Experts of a small language model.
Training: a variant of Muon for the experts, 667M tokens, 5087 steps.
Below are experts of layer 5 (counted from 0) of a mixture-of-experts language model. Rows are named router (the router's row for the expert), gate (a neuron's input weights, with its number), up (a neuron's input weights, with its number), down (a neuron's output weights, with its number) and show model dimensions 384-479. Each number is 128 + 24 x the weight over its row's rms, rounded and kept within 0 to 255.
Before each expert's rows: a language model's description of what the expert responds to. This comes from a sample of Wikipedia text that the model never trained on.

# expert 4
It responds to: Clause punctuation, connectives
router [103  98 124 114 139 138 128 118 119 131 134 155  73 150 116 118 127 127 150 130 153 138 119 125 131 151 180 101 100 173 141 151 130 155 164 191 148 129  81 134 124 106 141 126 175 112 165 127 132 136 151  62 145 142 117 104 135  80  60 142  91  96 137 116 155 146 142 108 116 129  95 141 100 106 132 118 119 109 123 138 135 128 131 145 154 117 108 128 111 114 116 113  89 160 163 115]
gate0 [177  99 120 136 144 143 129 115 120 111 152  93 131  73 139 140 134 117 106 143 119 128 135 131 110 104 125 110 126  67 139 124 130 169 167 125 140 115 125  77 137 124 126 141 155  68 123 118 143 177 155 157 140  94 125 158 102 145 148 139 109 135 125 139 148 129 171 152 125  94 117 120 118 157 140  99 132 133 106 112 140 124 124  66 157 116 118 152 119 147  86 116  97  99 156 161]
up0 [105 102 114 135 109 111 146 143 129 117 123 131 124 108  60 118 102 137 103 150 115 121 161 159 129 116 148 117 110 129 130 146 122 131 163 112 149 112 174  90 142 112 109 154 109 157 127 124 102 150 189  96 121 100 130 115 127 113 101 179 120 109 130 123 177  85 135 137 131 141 102 127 133 125 132 162 126 135 135 139 119 140  74  45  84 152 114 103 152 137 109  98 172 135 109 104]
down0 [166 133 130  94 131 152 113 159 110 123 121  80 152 101 162 109 156  90 148 153 124 121 134 119 113 140 144 130 131 119 145  55 114 104 111 168 162 127 112 143 149 142 110 133 109  89 113  99 145 120 126 130 138 123  89 114 162  96 108 140  88 122 138 103  93 113 128 135 101 132 114 111 138 131 107 136 107 123 112 134 130 134 134 124 145  73 144 142 123 124 146 122 135 159 114 148]

# expert 6
It responds to: Prepositions and articles
router [118 148 156 127 121 102 129 157 128 150 128 126 122 139 107 116 145  99 151 120 131 121 111 141 118 151 166 110 144 144 136 163 144 129 102 156 126 143 105 147  92 118 173 132 134 112 109 107 127 139 150 102 135 135 143  79 159  72  71 101 115  98 140 157 173 108 118 100 142 162 110 138  90 107 108 154 156 147 139 129 120  95 144 130 117 102 116 143 130 138 127  92 110 154 114 145]
gate0 [110  98 118  99 138 136 135 144 124  83 138 107  78 152  91 107 134 127 154 182 134  87 150 100 153 153 129 109 161  89 170 143  70 150 143 102 121 142 113 111 131 124 102  94 102 147 142 126 146 133 108 137 138 142 105  89 146 147 145 142 125 135 142 163 150  98 136 187 156 179 135 147  90 131 150 123 109 170 158 123 101 104  96 157 137 166 129  96 122 128 118 136 109 135 115 112]
up0 [ 94 142 133  95  97 162 144 140  99 108 144 181 116 139 117  66 132 113 130 167 142 162 146 121 127  92 154  93 129  96 145  97 111 104 151 135 134 107 100 148 107 119 121 137 130 119 140 110 155 156  80 158  91 145 175 117 105 140 133 116 137 137  98 117 124 121 139 119 169 131 167 164 188 118 115 129 169 155  96  68 146 111 142 168 147 122 128 131 133 118 118 160 107 134 139 111]
down0 [141 148 140 100  97 145 129 140 159 144 116 161  91 116 120 110 143 127 159  98 149 130 138 136 152 130 141 100 166 161 134 103 129 158 162  86 129 120  84 133  83 141 158 142  76 148 150 122 124 122 101 147 114 101 116 169 121 109 174 135 165 115 122 130 117 170 139 109 182 139 101 131 126 110 132 150 104  80 127 142  96 110 152 147 145 125 130  67 116 140 122 197 134 132  86 116]

# expert 3
It responds to: Adjectives, years, stats
router [148 121 129 121 145 138 139 109  97 148 111 160 172 146 121 127 100  91 157 126 107 103 130  83 107 145 171 115 127  97 120 128 120 140 130  46 116 138 108 175  96 158 142 117 121 109 146 108 149 127  94 115  82 114 154 108 150 121 174  99 123 101 169 120 161 107 160 131 125  89 143  81 122  94  92 134 144  97 122 116 102 170 146 109 142 121 148 163 135 127 150 150 148 101 111 167]
gate0 [148 168 121 107 122 105 111 109 133  94 109 119 130 160 131 140 123  85 127 103 123 113  95 138 155 119 132 119 154 154 155 104 138 141 177 122 148 143 116 127  97 121 105 120 125 151  79 128 135 163 133 118 134 164 101 125 121 130 122 143 167 188 168 106  96 139  89 161 108 144 129  93 147 167 125 158 114 106 110 156 123  64 129 107 105  90  98 129 114 112 125 111 134 122 134 166]
up0 [145 165 106 129 112 137 125 126 113 113 143 148 151 133 133 152 153 131 159 101 110 131 140  94 119 135  85 116 115 175 164 104 159 142 131 116 113 112 141 125  98 107  97 138  81 124 128  81 126 128 136 118 151 134 101  93 130 106 122 145 167 156 183 121 115 185 102 170 155 158 168 121 184 112 131 167 184 102 127 192 165 108 119  80 133 111 111 131 118 143 148 126 137 187 130  93]
down0 [134 174  86 133 144 147 102 156 122 159 188 126 126 149 158 140 144 126 119  73 133  84 106 150 113 103 140 142 151 166 120 127 112 111 136 117  95 114 140 187 169 149 153 120 127 144 131 121 130 149 139 149  75  94 132 180 133 130 142  98 167 105 115 139 145 133 142 150 131 102  70 125 131 153 117 140  90 128 131 158 132 136 135  96 133 147 148 130 137 149 112 104 118 155 111 171]

# expert 7
It responds to: Sentence and line breaks
router [124 119 155 114 127 147 131 119 131 124 128 139 103 134 107 140 174 139 140 155 136 116 137 156 127 136  70 146 104 101 141 101 159 138 105 126 161 118 101 140 127 112 109 140 132 131 186 165 112 137 156  93 147 134 107 175 112  87  80 135 132 168  98 105 126 131 149 136 149 159 145 149 155 141 130 122 122  92 127 133 138 103 110 115 112 137 152 112 116 149 124 111 120 144 121 115]
gate0 [ 91 109 134  99 133 123 179 101 149 157 135 111 138  86 155 107 116 103  95 122 140 123  67 123  99 122 149 148 167 122 114 116 135 126 135 141 116 112 116 116 140 140 150 140 113 102  95 145 136 126 136  63 164 119  87 112 124 128 140 139 130 140 139 104 140 115 140 110 116 135 123 151 116 122 110 162 128  96  82 126 172 159 126 115 133 111 152 141 132  87 178 176 113 127 156 115]
up0 [165 135 150 116 134 150 142 128 150 112 118 174 136 117 126 150 108 167 130  83 137 116 119 142 124 109 162 116 128 163 113 141 138 119 142 153 111 104 142 134  86 110 127 166 132 131 125  84 134 144 141 121 135 145  89 115 141 105 140 121  97 147 116 126 127 111 143 111 132 134 137 137 115  89 141  97 115 146 135 125 145 112 119 132 130 125 147 125  93 119 182 116 118 177  91 122]
down0 [115 106 164  93 116 125 155 106 142 120 102 160 140 148 164 154 105 150  92 126 107 104 106 161 127 108 159 150 158 141 120 134 141 141 128 134 122 119  93 134 137  96 127 132 141 123 112 140 131 132 136 118 143 107  91 118 164  90  98  99 114 176 159 121 107 167 125 131 127 152 103 166 102 127 166 152 100  91 119 108 124 164  97 160 130  76 113  93  99 120 200 179 155 128 154 119]